Weights of a small mixture-of-experts language model, trained from scratch on English Wikipedia.
Training: 960M tokens, 15882 steps.
Below are experts of layer 4 (counted from 0) of a mixture-of-experts language model. Rows are named router (the router's row for the expert) and show model dimensions 48-95. Each number is 128 + 32 x the weight over its row's rms, rounded and kept within 0 to 255. Numbers have three digits each.
Before each expert's rows: "gets" lists some tokens that make up at least twice as much of what it gets as of all text. This comes from a sample of Wikipedia text that the model never trained on. Tokens count by the router's weight.

# expert 2
gets: " was", " is", " are", " were", " to", " be"
router:196166105124123112066105107113155153139153124105175070136147126162112117122099112130141097087101168076136075137152117114121108105086126135134129

# expert 6
gets: " in", " (", " \"", " on", " In", " of"
router:061110121081101131123229116120097158147134163146070079092153078107122133088043096121168041116127192131089121138126074109116100115179135133127087

# expert 4
gets: ".", ")", "\n", ",", " that", "\""
router:170139131126104128116129145084141129141114190096128113110151149108188108154138175117142084086140079052153130141139071096152111081142095128125160

# expert 10
gets: ",", "ing", "ed", " used", " work", " use"
router:141165116103155135106098098061082119088129124135107089134042101094112088119121156163099175091153128149115037145194071120133111167138117139132102

# expert 11
gets: " of", ":", " to", " by", " for", " as"
router:183144139142111115115143091150138089104161106162116125136078129106115129135083166141162145065129088139140135082165073101168120173158174127151101

# expert 12
gets: "\n", "==", "===", " ==", "=", " ="
router:185111100122111121131107122117055138135121169108143046111150162106116063135114110148096096190060132068158123145150086182107164140083170109080142

# expert 15
gets: " |", " ", ";", " 0", " 1", " 2"
router:165139145129114133135140107113046169144139149149074171159153082173150128169147075198103096205095146095150109146113108139108096106165145125146140

# expert 3
gets: " |", "|", ":", ";", " -", " –"
router:220078130126074080137100083114140134114173147138132112118095171118155135143051126131153147123089098154150074081163142071148111099167093122137147

# expert 1
gets: " the", " and", "-", " The", " a", "The"
router:215134119114143114095123081121113134184133155176143105116148094130108152120165155118074071132122105092103113145100041050134136079150080121150183

# expert 5
gets: "s", "e", "a", "ed", "er", "d"
router:108111114167169128072169094103118115105097164142167097098149103080122148126130101165132000073191152091116108086140122112128167115188098153122135